Below are experts of layer 10 (counted from 0) of a mixture-of-experts language model. Rows are named router (the router's row for the expert), up (a neuron's input weights, with its number), down (a neuron's output weights, with its number) and show model dimensions 64-127. Each number is 50 + 12 x the weight over its row's rms, rounded and kept within 0 to 99.
Before each expert's rows: "gets" lists some tokens that make up at least twice as much of what it gets as of all text. This comes from a sample of Wikipedia text that the model never trained on. Tokens count by the router's weight.

# expert 15
gets: "\n", "-", " a", "==", " as", "|"
router:49 43 53 55 44 24 66 69 48 27 57 52 57 62 53 48 56 42 53 43 65 51 55 32 47 70 45 61 39 46 25 40 43 48 61 46 55 39 71 50 54 47 56 64 46 47 40 35 35 54 41 35 40 67 32 70 47 66 01 50 58 34 52 76
up0:79 52 58 66 64 62 27 64 35 55 57 66 46 67 30 58 50 47 37 53 43 48 42 54 44 51 38 69 43 28 27 47 43 30 35 53 55 53 51 45 44 62 51 32 48 61 40 36 49 54 37 54 59 49 34 48 62 55 45 58 75 57 41 42
down0:56 49 20 39 38 63 49 59 36 39 54 46 49 79 37 66 55 59 43 46 32 34 33 43 57 65 50 41 59 51 58 55 45 59 52 60 63 73 41 58 40 50 70 60 97 46 40 57 43 37 26 60 47 75 45 54 54 45 29 40 55 46 49 72
up1:44 51 44 49 61 36 68 53 46 63 54 37 45 50 37 48 50 19 42 44 32 37 50 52 43 69 41 34 62 68 38 48 49 36 59 53 35 57 44 42 65 40 56 79 47 61 53 52 33 47 38 61 62 37 57 40 41 53 65 45 49 51 45 62
down1:47 73 59 35 60 40 52 45 33 31 32 71 61 51 50 53 39 67 36 47 55 46 46 46 41 49 54 47 47 52 40 60 63 57 51 52 47 33 56 46 56 33 46 48 71 60 41 48 68 53 51 44 42 61 75 21 45 57 52 52 52 69 60 35
up2:52 67 58 51 49 58 34 46 69 58 64 52 47 53 18 38 48 44 56 51 54 50 57 51 50 36 47 48 47 48 49 74 62 50 40 42 69 54 52 47 66 62 56 65 41 44 72 48 43 42 36 51 61 24 57 71 44 65 58 46 40 40 54 56
down2:66 38 42 52 53 47 45 57 46 28 81 57 36 58 61 65 45 33 40 69 50 49 64 61 49 34 53 54 49 53 67 58 46 59 40 57 55 22 43 45 62 24 44 51 52 31 53 69 59 49 41 66 60 53 51 62 53 55 69 63 67 74 62 38
up3:52 41 51 42 54 42 16 44 52 45 34 58 58 39 61 29 58 43 53 59 49 50 64 52 40 41 73 45 74 32 61 40 53 89 46 71 45 30 66 57 41 69 53 36 52 53 45 64 39 37 59 54 38 46 35 43 30 61 53 61 48 45 61 50
down3:66 42 61 39 44 40 41 48 38 42 44 45 44 62 61 35 52 77 42 50 54 40 51 30 53 43 43 54 59 55 58 67 54 27 60 60 63 38 25 55 59 61 43 44 43 41 64 45 72 64 39 62 52 66 58 52 32 47 53 55 50 68 69 41
up4:66 26 42 60 65 61 41 61 56 47 50 58 40 44 40 48 44 61 50 65 64 56 32 57 42 48 45 56 53 46 59 41 64 48 41 37 65 25 42 25 60 42 59 46 47 51 44 68 49 29 73 62 37 56 55 60 54 66 50 75 23 53 45 78
down4:65 56 37 49 55 59 47 62 69 43 46 61 52 79 47 75 44 51 62 63 35 70 50 51 61 64 47 65 44 55 53 69 40 66 55 52 30 56 64 59 37 49 57 41 38 48 57 29 43 50 64 49 49 31 53 42 66 58 61 46 72 63 75 75
up5:45 39 43 38 63 35 37 51 44 21 55 50 52 43 54 41 69 58 60 54 51 59 20 58 34 38 47 58 54 65 41 50 60 41 52 47 32 46 62 58 58 48 43 39 54 52 50 32 46 66 51 58 60 39 75 59 65 44 41 59 46 34 45 65
down5:58 43 39 47 53 48 64 45 54 54 43 48 34 33 60 43 32 35 65 72 40 56 35 54 40 34 68 46 56 67 51 64 44 43 44 48 36 77 59 32 49 43 59 62 75 38 46 50 73 37 71 39 50 59 55 54 45 47 37 50 25 40 61 59
up6:46 63 59 39 45 51 45 44 60 55 24 46 50 63 42 73 59 43 50 44 58 36 47 37 42 45 71 34 61 41 38 60 80 42 42 43 32 48 55 42 64 26 56 59 48 67 66 48 53 46 36 42 70 27 72 27 38 50 55 48 69 52 30 49
down6:47 46 53 55 51 44 41 68 45 79 39 30 44 48 55 62 64 46 41 50 52 33 22 60 43 42 55 37 26 43 42 40 50 66 44 29 48 45 42 37 56 47 78 49 63 44 53 44 20 43 45 52 67 67 48 51 73 45 50 37 40 56 42 42
up7:72 54 41 63 69 43 60 60 74 63 64 42 32 68 43 51 50 51 40 32 74 42 32 56 49 29 28 44 41 33 57 52 37 46 56 67 70 45 43 69 31 79 52 47 47 47 51 64 47 54 69 38 43 69 35 46 40 52 55 58 61 36 37 56
down7:65 51 48 46 64 52 36 76 52 70 62 64 31 56 25 48 40 57 54 30 51 47 49 58 65 62 42 47 50 43 34 43 62 21 53 37 28 60 42 62 43 67 52 17 42 44 43 44 58 50 36 44 58 48 49 52 51 59 56 46 48 68 53 33
up8:49 46 59 55 30 65 63 56 50 26 41 36 31 39 44 54 38 35 41 53 59 36 53 49 49 52 36 57 55 48 43 52 49 43 53 32 32 38 76 21 46 46 47 47 45 47 32 60 49 55 42 28 49 51 60 50 35 29 44 57 53 51 48 40
down8:44 31 50 59 36 39 60 31 51 55 53 54 45 62 27 42 60 54 45 43 28 55 33 48 60 73 64 43 45 37 48 38 39 47 70 44 73 48 41 54 50 63 44 34 67 53 41 53 57 33 41 63 47 35 61 53 75 21 41 50 50 49 47 52
up9:46 52 36 37 56 39 27 45 49 45 52 43 67 54 46 47 32 60 52 48 42 20 33 54 50 40 58 43 32 47 53 32 28 63 52 57 64 47 53 61 42 62 26 38 53 58 63 75 59 51 75 57 48 30 51 47 39 31 41 68 26 39 55 47
down9:47 58 64 59 40 46 28 52 55 51 48 37 57 45 69 42 58 46 46 37 26 45 63 44 79 57 46 56 34 33 82 69 25 39 61 67 24 42 47 57 43 35 52 50 44 35 45 63 50 57 50 59 47 62 74 32 78 71 44 52 63 45 53 53
up10:44 35 49 41 47 50 51 50 64 41 47 42 36 45 37 56 50 39 42 66 57 51 47 44 30 30 68 40 48 40 44 47 42 48 53 42 53 56 86 30 45 34 37 45 44 53 59 51 35 63 61 38 62 22 56 52 29 42 44 56 48 52 55 48
down10:51 43 36 57 33 43 49 58 42 72 55 53 52 50 60 52 62 46 33 64 38 48 32 51 45 67 52 28 60 52 46 74 31 57 60 51 50 64 61 33 43 40 37 39 36 49 46 52 38 52 65 68 44 37 67 33 39 32 52 44 40 68 54 33
up11:47 47 57 54 39 68 62 52 39 55 40 49 59 42 53 34 58 51 82 57 52 45 60 35 48 51 28 59 62 37 40 55 51 92 57 46 51 44 55 41 55 40 62 41 50 56 69 41 48 41 42 67 41 49 24 40 49 66 25 63 35 38 39 38
down11:45 55 35 39 58 58 30 41 56 53 48 56 43 26 61 39 40 73 58 89 38 43 48 40 69 52 59 57 45 62 31 30 30 37 57 31 44 51 41 43 69 63 64 47 24 41 59 45 40 40 43 59 54 44 53 34 48 45 58 68 24 52 46 55
up12:62 61 50 49 56 78 41 25 57 51 52 71 58 51 44 54 32 68 59 65 46 64 42 62 39 62 80 51 49 50 48 56 68 42 71 44 32 56 62 43 67 45 30 69 49 35 58 57 48 61 77 51 55 63 54 61 52 50 51 55 60 44 49 48
down12:39 46 69 40 40 47 51 46 49 46 39 59 71 44 41 48 64 40 68 61 42 40 46 35 39 65 39 38 85 47 76 44 61 30 39 46 56 50 61 61 41 54 26 49 53 46 47 41 38 43 46 32 50 49 74 38 59 47 43 61 51 47 19 39
up13:76 58 70 55 51 54 58 60 44 34 49 44 47 48 62 62 69 53 71 34 49 71 57 34 48 53 68 46 63 29 58 32 25 58 47 45 67 52 47 52 29 47 48 41 49 41 76 46 71 59 33 36 43 48 54 46 59 38 46 48 51 54 62 47
down13:48 63 41 62 54 34 48 50 56 59 51 39 47 66 51 38 50 35 37 61 58 50 64 60 26 51 65 28 38 37 68 57 56 64 50 58 42 61 64 44 53 41 80 68 47 40 38 44 57 57 59 62 18 34 53 56 35 56 61 39 63 37 38 53
up14:52 53 30 43 54 60 60 48 51 38 49 61 47 56 27 28 63 39 57 42 59 43 53 49 50 33 62 50 47 37 28 56 49 68 47 26 62 43 62 18 66 51 61 53 41 36 42 46 30 49 30 54 32 53 54 64 58 64 16 47 59 73 43 53
down14:36 50 49 55 50 66 63 62 48 67 61 35 51 24 54 54 42 50 72 38 49 45 33 39 36 40 39 40 51 39 41 43 56 49 54 27 32 29 80 53 36 30 52 46 54 30 58 59 38 34 55 48 52 63 52 44 28 40 55 45 46 38 68 56
up15:43 43 40 54 66 62 54 61 41 62 32 51 68 37 42 58 50 37 89 40 50 44 44 51 46 43 65 53 45 44 55 53 39 29 80 44 52 36 57 28 29 48 65 44 42 26 30 63 42 47 51 60 61 70 67 45 49 51 37 59 42 42 42 52
down15:39 52 62 66 37 47 44 29 42 42 63 75 57 60 42 65 67 48 32 39 29 61 67 72 55 44 43 42 50 36 46 49 45 62 44 55 45 39 48 47 69 46 61 65 33 45 47 56 38 43 55 52 27 43 50 41 31 54 59 49 49 69 46 66
up16:64 21 48 56 46 58 62 48 63 53 49 57 55 44 57 52 57 56 50 52 68 61 60 57 60 63 42 50 54 56 69 36 59 42 33 41 29 59 37 23 57 52 47 42 50 36 37 51 44 65 36 54 63 66 47 43 71 42 42 76 63 54 47 51
down16:62 58 59 27 32 34 46 65 52 34 59 44 46 48 46 70 51 54 56 79 38 34 73 48 51 72 71 58 52 30 41 36 47 78 56 31 41 46 57 46 31 41 68 42 16 55 30 37 64 47 49 48 51 45 53 56 62 36 38 53 42 45 60 40

# expert 12
gets: " |", "\n", "|", ":", ";", " /"
router:47 35 54 36 39 40 65 58 44 51 49 58 54 55 27 33 42 63 56 55 46 56 38 56 25 78 75 61 33 49 38 49 47 48 58 38 62 47 42 38 34 36 55 67 34 27 65 48 47 49 43 42 59 49 68 49 41 72 46 59 52 43 49 50
up69:73 18 53 43 28 74 75 59 53 51 51 42 51 47 49 62 44 55 47 64 67 54 62 39 43 50 49 37 49 62 35 57 41 59 59 56 49 80 51 68 23 27 47 45 46 57 55 46 49 37 44 41 81 35 61 18 58 65 54 52 58 47 48 58
down69:57 61 33 40 48 56 51 65 65 49 38 35 70 60 37 46 77 70 69 32 70 40 35 33 44 54 64 66 59 51 37 38 69 54 42 68 50 40 39 53 74 43 48 39 65 56 52 59 33 66 45 40 44 39 38 45 60 51 69 32 56 49 50 50
up70:52 42 57 50 52 56 59 56 48 66 43 62 61 67 55 55 41 53 35 60 35 52 47 67 36 48 41 42 53 47 37 45 58 41 66 35 38 47 51 45 49 23 66 58 53 40 42 36 39 52 45 48 67 48 51 66 31 65 36 84 74 24 61 34
down70:42 64 38 47 42 38 61 44 58 60 82 53 53 25 36 37 56 43 40 50 56 61 70 66 42 59 32 38 42 55 58 60 34 64 35 55 53 54 40 54 51 59 67 49 69 51 47 47 56 60 52 50 48 59 43 57 49 45 42 32 38 54 19 35
up71:42 59 50 40 64 63 70 51 79 60 50 47 55 45 40 43 36 55 54 49 44 40 67 48 30 61 55 51 46 64 50 66 28 60 30 41 61 40 57 34 69 43 55 56 44 45 50 50 57 31 43 24 45 52 40 27 33 49 50 53 61 38 49 32
down71:67 35 45 52 38 64 55 34 66 69 47 45 70 60 45 59 39 57 38 57 40 64 33 50 51 42 62 47 44 72 50 55 41 52 44 50 46 42 59 62 58 38 55 44 36 44 79 34 34 53 53 49 42 48 46 26 29 62 37 47 51 59 48 41
up72:71 64 68 59 36 56 41 50 46 56 51 39 59 69 49 43 46 49 44 42 48 23 17 48 40 62 59 45 67 26 32 50 60 42 46 51 54 50 44 42 51 46 53 44 53 44 35 42 62 53 41 23 71 50 39 44 50 51 41 75 53 39 65 29
down72:51 39 43 39 24 50 39 29 45 62 40 46 47 38 40 56 45 33 64 38 46 48 70 40 37 51 49 53 77 51 62 44 50 54 21 35 55 53 51 44 56 55 37 65 39 59 55 44 36 54 65 67 72 58 71 43 49 37 47 46 34 37 39 51
up73:59 64 44 56 61 20 45 51 40 38 53 53 38 51 66 51 76 57 54 50 49 39 57 47 50 39 31 44 52 64 63 61 34 44 68 54 54 64 47 58 46 52 51 46 46 41 45 58 44 54 41 52 57 68 53 47 57 53 62 57 33 34 60 67
down73:56 39 51 47 63 51 32 58 22 49 58 56 50 39 75 65 67 44 75 30 34 72 47 46 47 35 72 51 53 55 42 37 65 39 39 56 55 30 66 44 41 61 60 57 55 43 40 21 51 53 52 65 61 55 32 49 46 27 51 56 54 44 75 16
up74:43 59 61 33 54 28 48 71 31 49 49 37 32 36 53 34 48 44 57 76 65 93 35 51 37 67 42 32 58 21 57 40 39 55 47 45 29 45 46 36 57 42 27 49 46 52 29 55 46 50 52 62 45 33 51 45 57 34 32 60 58 60 34 48
down74:48 46 49 59 53 39 64 53 40 45 38 24 43 57 58 29 50 62 56 33 35 38 54 53 54 13 54 48 52 31 63 54 59 69 39 67 54 55 46 44 44 49 32 28 49 61 62 68 65 61 49 63 33 50 56 48 58 41 32 47 28 34 18 63
up75:43 10 53 45 48 39 57 49 49 61 59 40 25 58 20 61 60 65 64 46 44 66 48 53 32 52 60 42 60 54 58 54 77 55 65 59 80 62 57 55 47 54 27 48 51 77 49 50 44 22 33 54 70 49 46 38 56 41 65 60 45 52 58 63
down75:49 57 47 21 53 69 56 66 64 62 56 65 47 34 59 41 40 51 60 61 68 46 67 41 41 56 38 47 39 64 60 53 30 45 55 48 40 48 35 35 42 63 69 58 60 52 43 52 67 33 38 52 44 54 68 62 58 58 40 60 58 65 63 53
up76:59 39 41 42 47 72 47 50 55 63 53 54 44 49 49 47 51 50 41 53 30 54 40 49 64 66 57 49 39 57 65 54 58 41 69 49 44 64 41 61 56 66 21 65 44 52 50 65 48 40 62 42 62 36 38 58 54 40 44 52 46 38 50 49
down76:53 49 40 58 71 57 60 62 71 26 71 43 59 53 30 67 73 34 54 45 32 75 42 27 59 32 24 31 63 52 77 49 36 64 54 50 54 59 31 33 40 64 57 73 58 52 50 48 44 50 59 38 60 48 58 47 52 32 55 79 54 50 56 41
up77:53 43 61 37 65 47 39 61 37 35 51 62 21 53 39 54 60 31 29 54 56 72 46 75 19 24 33 56 45 44 56 56 57 44 37 54 39 39 45 42 50 61 54 47 48 50 42 42 43 68 32 39 57 81 74 44 33 70 42 53 43 58 64 69
down77:55 40 45 64 54 41 57 48 63 43 59 43 58 56 46 55 52 43 56 43 38 58 58 30 29 37 53 32 43 70 80 47 72 36 70 47 55 41 39 40 69 54 39 53 66 64 52 44 30 51 61 63 52 89 42 66 30 41 71 55 77 52 44 49
up78:32 47 32 40 44 60 53 31 35 23 29 44 36 56 45 38 46 59 45 63 52 76 29 55 42 34 39 48 61 36 48 54 55 37 54 43 39 60 36 45 46 54 46 38 51 36 39 52 42 44 56 28 54 73 45 38 59 40 22 49 45 57 51 52
down78:42 48 56 66 54 54 33 55 34 53 49 52 61 61 49 34 56 70 46 46 62 51 48 43 47 37 44 33 76 48 46 38 43 45 46 43 45 49 41 68 38 27 43 56 79 43 60 34 41 57 53 55 53 47 70 49 45 46 52 28 40 49 45 63
up79:45 38 43 40 43 63 53 32 38 34 52 61 69 66 33 52 29 46 63 59 40 59 52 56 41 53 54 48 42 33 41 30 42 39 65 36 51 49 47 40 28 64 62 33 55 51 72 38 24 57 41 52 37 33 43 74 50 52 57 69 54 60 34 26
down79:57 56 48 68 56 51 51 55 44 43 65 40 66 50 46 39 54 53 60 47 65 54 56 63 53 71 55 61 44 43 51 54 73 49 60 48 49 49 43 32 39 54 31 60 99 47 55 47 48 56 64 46 54 44 66 45 57 58 52 54 67 54 40 33
up80:55 54 56 29 56 54 62 53 23 53 68 42 63 62 57 58 55 56 44 47 46 91 37 53 27 37 39 61 39 44 59 49 46 45 60 55 51 52 42 63 36 42 42 51 58 56 48 45 51 62 59 49 56 48 50 53 68 55 55 45 50 50 61 66
down80:68 28 45 76 64 53 39 38 45 37 44 63 28 44 58 45 60 24 56 63 50 60 62 48 74 45 55 39 60 54 47 93 54 41 57 50 44 37 34 54 40 31 53 45 85 48 55 73 54 52 58 61 54 66 47 48 69 54 70 28 46 56 41 64
up81:66 58 51 47 48 70 42 49 35 57 52 53 78 58 56 70 53 61 44 65 43 41 27 54 39 42 30 41 79 24 53 58 37 40 52 53 60 37 47 57 51 63 41 60 55 30 48 52 51 48 65 50 69 48 20 67 35 59 46 56 53 44 59 53
down81:43 46 36 46 57 49 58 64 59 77 53 50 33 41 60 37 50 50 51 22 53 38 68 47 24 62 61 49 66 57 59 58 53 49 52 34 58 69 40 42 62 40 43 68 44 48 37 61 34 55 54 35 61 44 40 39 58 66 57 40 43 29 42 39
up82:41 56 46 49 31 59 45 47 73 69 46 43 44 68 72 57 48 34 51 59 62 38 38 63 75 38 62 51 47 32 21 59 65 75 72 44 47 45 35 38 66 44 67 67 49 34 60 36 66 61 46 51 49 36 23 35 64 54 66 58 42 46 39 57
down82:52 75 43 32 74 61 44 51 40 77 48 49 66 61 38 43 51 56 84 60 51 58 51 37 33 49 27 57 74 57 42 64 45 58 54 57 70 55 50 40 55 55 64 38 46 50 23 60 28 47 48 75 43 41 40 58 44 62 63 47 49 60 46 66
up83:21 51 62 48 36 56 31 59 66 24 43 42 46 60 67 49 48 65 65 45 41 47 57 68 42 56 61 60 39 54 61 68 39 52 73 73 54 63 61 43 67 48 51 50 50 68 55 60 81 43 60 55 54 65 38 56 38 44 48 46 57 52 67 51
down83:41 38 54 37 55 42 32 59 41 50 31 58 45 46 39 48 44 50 55 44 63 24 55 53 29 39 40 39 52 51 79 71 39 71 51 63 72 45 60 52 55 61 33 71 22 70 63 52 57 59 53 39 20 60 56 44 57 39 37 33 46 63 69 48
up84:59 63 46 57 52 52 68 31 76 40 70 38 65 45 53 48 62 62 71 60 76 72 37 58 51 37 38 64 20 42 32 60 68 49 53 70 49 45 53 45 38 57 57 33 50 59 53 65 51 42 48 48 36 38 53 44 61 37 45 46 53 53 31 65
down84:48 60 52 67 48 66 58 41 38 56 46 47 57 66 59 39 37 38 46 53 60 37 70 35 37 19 35 52 40 46 51 49 53 53 40 64 50 55 46 61 74 62 48 47 57 53 67 55 52 56 66 60 50 41 32 45 57 52 63 38 44 64 50 74
up85:50 46 72 63 49 34 48 59 65 38 48 47 46 69 51 53 58 39 41 25 42 42 63 53 34 61 56 55 48 52 48 52 73 64 27 34 61 47 29 65 48 49 54 35 57 31 53 39 36 59 51 64 32 43 61 46 28 51 51 31 41 53 56 68
down85:51 57 47 61 67 37 43 60 59 46 49 65 71 50 57 53 51 55 29 56 40 59 44 47 54 63 69 50 33 43 51 49 45 51 25 33 40 68 35 41 57 41 71 63 68 46 54 53 48 49 66 68 48 36 47 60 66 49 49 37 44 50 36 31

# expert 4
gets: "-", " in", " of", "|", "=", ":"
router:59 62 41 65 50 42 47 55 36 43 68 54 67 53 44 69 65 48 34 39 28 46 32 45 56 53 50 57 44 35 38 35 53 37 34 61 60 28 61 67 38 38 36 59 43 64 32 47 44 68 42 52 55 52 42 60 65 40 52 68 54 30 47 63
up0:33 48 63 47 57 45 45 63 59 41 56 70 31 69 48 37 57 48 72 54 52 58 59 44 42 49 49 54 50 62 70 49 64 71 42 68 50 43 50 52 49 53 79 56 48 54 54 46 38 65 43 76 53 60 51 65 42 44 42 59 39 64 33 27
down0:45 31 58 33 51 49 72 57 36 63 47 48 73 53 46 58 84 48 59 52 52 40 51 40 39 50 38 41 64 73 41 52 58 39 70 66 46 50 59 49 59 56 61 45 77 52 47 50 82 70 38 57 24 52 53 33 38 53 54 49 53 56 44 59
up1:43 70 29 52 39 41 44 63 32 49 59 45 59 43 51 77 64 39 38 49 44 59 38 45 47 55 39 66 60 56 27 61 45 45 59 50 50 39 60 39 42 36 34 33 57 31 50 34 36 59 42 40 40 59 27 70 51 55 52 58 52 53 36 50
down1:22 59 59 68 68 50 32 54 49 62 56 42 82 62 46 54 27 52 69 60 64 46 46 37 58 44 45 30 46 52 39 46 48 56 29 44 46 30 56 59 48 52 47 47 61 59 50 49 47 64 41 26 50 64 33 64 54 40 63 59 42 52 35 63
up2:48 71 42 50 53 42 48 46 46 56 37 51 37 50 36 34 63 55 60 56 50 61 32 69 63 28 40 40 44 36 44 62 59 60 43 41 33 48 48 53 46 60 59 44 44 45 44 38 60 47 55 50 45 82 62 62 59 55 38 65 54 67 59 44
down2:65 41 52 67 85 53 40 33 64 39 53 52 63 60 35 22 40 52 54 57 52 40 52 51 51 59 48 47 49 40 60 60 53 50 56 47 91 59 53 47 55 40 65 69 27 43 40 79 59 41 47 24 42 36 48 23 51 59 45 48 46 51 26 36
up3:58 45 71 65 33 34 43 54 66 69 58 48 47 85 47 45 42 46 62 63 50 61 49 74 34 51 41 54 66 34 55 53 23 51 85 40 43 39 50 47 46 39 51 53 55 56 56 49 47 54 41 61 70 59 66 19 56 38 36 53 59 55 50 53
down3:42 58 45 60 48 52 36 51 68 35 44 61 52 38 31 54 33 51 55 72 74 70 56 66 64 47 48 60 54 40 40 42 59 54 58 47 41 31 68 53 44 49 63 58 73 72 51 49 41 49 36 34 60 44 62 43 49 58 50 40 69 45 56 49
up4:50 50 43 48 28 37 68 41 10 49 75 38 30 51 53 56 51 60 63 56 45 47 47 65 45 57 59 43 38 44 44 53 66 58 50 70 57 41 65 61 59 62 43 46 48 40 58 30 56 53 45 40 87 32 48 72 60 40 57 48 58 30 58 60
down4:74 45 50 55 60 44 44 27 64 39 58 48 55 48 37 53 27 64 37 36 25 72 44 73 52 51 52 45 49 53 81 32 75 32 42 56 51 47 41 39 50 52 42 51 53 34 56 47 62 63 45 55 34 59 46 30 35 36 58 36 78 40 55 40
up5:53 60 67 48 28 70 56 43 40 61 49 48 59 48 25 42 26 44 47 51 51 47 32 52 48 42 34 57 34 59 43 38 40 51 64 54 64 23 60 50 51 31 27 51 61 40 51 40 44 70 35 48 48 62 31 41 53 61 54 69 49 59 39 41
down5:49 33 56 68 60 38 31 31 52 56 45 33 41 46 47 56 43 57 71 39 72 58 70 52 52 64 53 58 72 44 26 66 63 48 71 69 43 56 61 64 50 65 61 29 82 47 63 68 37 54 52 54 65 46 51 41 72 48 61 44 64 74 55 34
up6:37 51 53 45 51 26 65 65 60 37 26 42 33 56 48 53 52 63 58 40 47 60 48 58 68 69 76 49 55 44 57 44 49 49 53 59 53 64 62 64 45 43 53 29 48 67 66 58 54 47 63 60 46 54 31 32 39 45 47 56 57 71 61 48
down6:61 46 36 66 58 59 44 59 39 47 63 58 58 43 54 57 46 44 42 38 85 44 29 36 21 39 34 49 54 39 19 36 61 46 49 46 44 47 52 39 54 32 44 47 59 53 39 34 45 69 32 73 26 50 44 57 46 49 40 73 53 52 55 48
up7:49 34 50 41 42 34 31 44 57 61 52 60 45 47 52 55 50 50 63 55 42 58 37 58 48 51 56 52 43 33 48 54 48 66 55 51 54 48 42 59 38 52 48 45 55 51 59 46 53 54 55 68 57 47 55 29 43 31 56 55 51 50 39 57
down7:64 51 43 61 61 59 58 35 53 46 36 45 52 27 40 44 54 63 53 56 66 58 39 46 37 49 40 34 62 34 50 51 38 42 67 68 45 51 38 38 40 40 42 44 68 73 40 37 54 34 29 60 55 39 48 56 56 52 49 39 49 62 65 58
up8:57 60 55 36 53 61 29 45 52 55 59 35 33 56 42 36 41 39 57 56 54 43 61 42 69 52 60 36 53 34 35 62 44 33 73 51 42 55 51 45 54 83 42 62 42 53 65 53 52 30 48 51 53 34 63 34 38 39 33 40 58 53 70 49
down8:56 25 52 66 45 67 59 51 62 60 56 62 48 48 69 32 63 52 48 52 45 25 55 34 50 53 72 49 50 77 34 50 52 40 40 48 33 46 53 54 68 65 73 63 55 57 60 48 51 47 40 66 50 55 62 56 61 47 49 59 40 60 60 60
up9:36 50 61 52 43 69 49 52 41 66 43 52 70 44 54 58 53 69 53 84 49 63 51 67 48 53 48 29 58 43 35 66 42 56 34 65 61 59 31 39 50 60 46 27 47 34 62 43 58 73 34 64 60 61 49 73 58 38 56 42 59 50 63 80
down9:32 35 74 50 40 64 63 50 30 69 40 45 41 47 59 41 61 44 46 57 65 52 58 51 70 51 50 38 56 39 43 41 43 64 53 55 36 45 48 55 52 49 52 34 52 51 54 64 43 25 24 55 60 37 42 52 52 37 72 47 35 65 70 31
up10:58 71 67 54 58 39 39 24 63 65 65 40 47 31 52 51 62 70 44 58 43 48 45 51 56 60 74 54 62 25 40 42 52 27 47 39 75 49 70 22 41 28 55 62 53 61 35 55 55 61 45 55 55 41 44 68 46 69 51 58 51 59 48 61
down10:37 40 53 47 59 40 58 55 48 59 41 63 66 51 37 60 46 53 62 27 45 48 54 40 40 34 66 54 67 35 52 63 50 35 33 52 46 65 65 44 46 50 33 46 29 42 39 58 31 56 66 46 67 68 48 47 21 52 37 41 42 62 42 58
up11:57 28 45 57 31 68 59 37 60 14 43 63 65 34 43 43 34 43 49 33 41 45 38 56 48 51 75 36 66 55 45 28 44 49 64 59 41 44 65 53 48 32 50 58 49 44 45 52 52 55 47 39 64 54 46 24 51 62 49 48 42 53 58 51
down11:50 71 59 67 73 57 52 39 55 80 39 58 38 54 53 53 59 49 46 66 46 47 44 63 45 61 28 56 61 58 49 63 62 61 42 56 55 46 47 55 43 55 58 38 87 44 50 35 38 53 48 64 38 61 48 59 43 62 40 55 56 41 48 31
up12:54 47 51 71 53 63 59 55 49 50 52 60 49 68 41 61 21 39 31 41 38 60 52 35 32 66 62 56 43 63 56 48 56 38 58 72 61 37 63 33 54 58 57 40 47 43 45 40 34 42 66 42 55 66 61 55 55 41 57 68 46 44 43 55
down12:47 48 48 57 40 48 60 41 63 40 62 54 35 42 45 56 41 63 52 47 52 57 72 35 40 51 43 44 41 50 46 34 34 66 69 53 35 15 53 38 54 40 55 36 76 52 42 65 48 52 62 54 64 36 35 54 76 35 53 60 44 52 56 54
up13:74 37 66 59 55 62 38 61 57 56 49 43 61 29 48 46 40 53 47 25 51 34 54 60 48 40 28 63 59 55 73 33 21 51 62 50 37 43 57 50 48 33 46 69 46 63 38 40 64 52 61 48 42 63 55 68 51 45 35 35 46 53 53 48
down13:43 37 50 49 61 41 51 46 57 50 72 41 47 35 26 46 28 63 49 39 61 53 51 52 48 62 62 58 45 61 54 39 58 37 55 35 51 32 49 26 37 34 38 50 22 61 53 65 51 57 60 49 47 53 41 57 41 56 62 53 43 50 33 51
up14:51 32 66 54 46 46 32 34 46 37 65 39 48 50 42 70 49 43 56 34 59 38 19 45 50 47 71 47 46 47 31 40 55 30 40 49 39 27 50 53 56 53 67 49 49 49 56 27 60 61 40 54 54 46 36 53 65 36 38 50 57 55 34 23
down14:49 54 35 53 59 71 32 72 40 52 42 50 51 48 55 39 45 60 54 42 37 49 62 68 63 56 72 60 41 41 44 32 37 45 46 55 32 43 41 53 16 70 38 49 59 46 67 23 63 40 64 60 61 74 33 54 48 71 40 64 44 41 33 40
up15:76 44 50 48 59 52 65 49 44 52 57 48 49 60 31 42 38 55 51 41 58 45 39 54 65 55 66 51 42 55 48 41 37 35 46 62 55 37 62 25 61 71 38 55 44 53 62 36 34 35 27 55 59 64 54 48 44 63 47 51 44 57 39 67
down15:55 49 52 46 43 56 67 23 55 37 51 59 45 41 54 56 49 34 65 47 56 58 37 44 36 45 56 36 45 41 44 52 41 33 66 46 25 58 54 28 71 47 53 58 38 65 34 48 49 34 63 58 47 43 74 49 32 57 57 38 45 37 55 61
up16:41 59 34 29 52 50 59 58 42 52 43 48 42 58 53 49 59 48 51 46 51 63 57 60 52 40 32 29 64 34 38 41 71 60 42 44 49 46 49 60 52 64 48 55 44 54 46 61 40 58 56 61 22 56 68 38 53 55 52 56 72 69 59 31
down16:32 13 62 69 75 74 51 67 62 46 41 55 47 37 32 66 40 56 56 63 54 52 53 45 38 62 51 58 39 59 42 53 51 41 67 42 60 57 44 49 31 46 48 44 68 36 41 45 72 40 58 56 69 46 51 37 54 36 60 62 65 55 44 54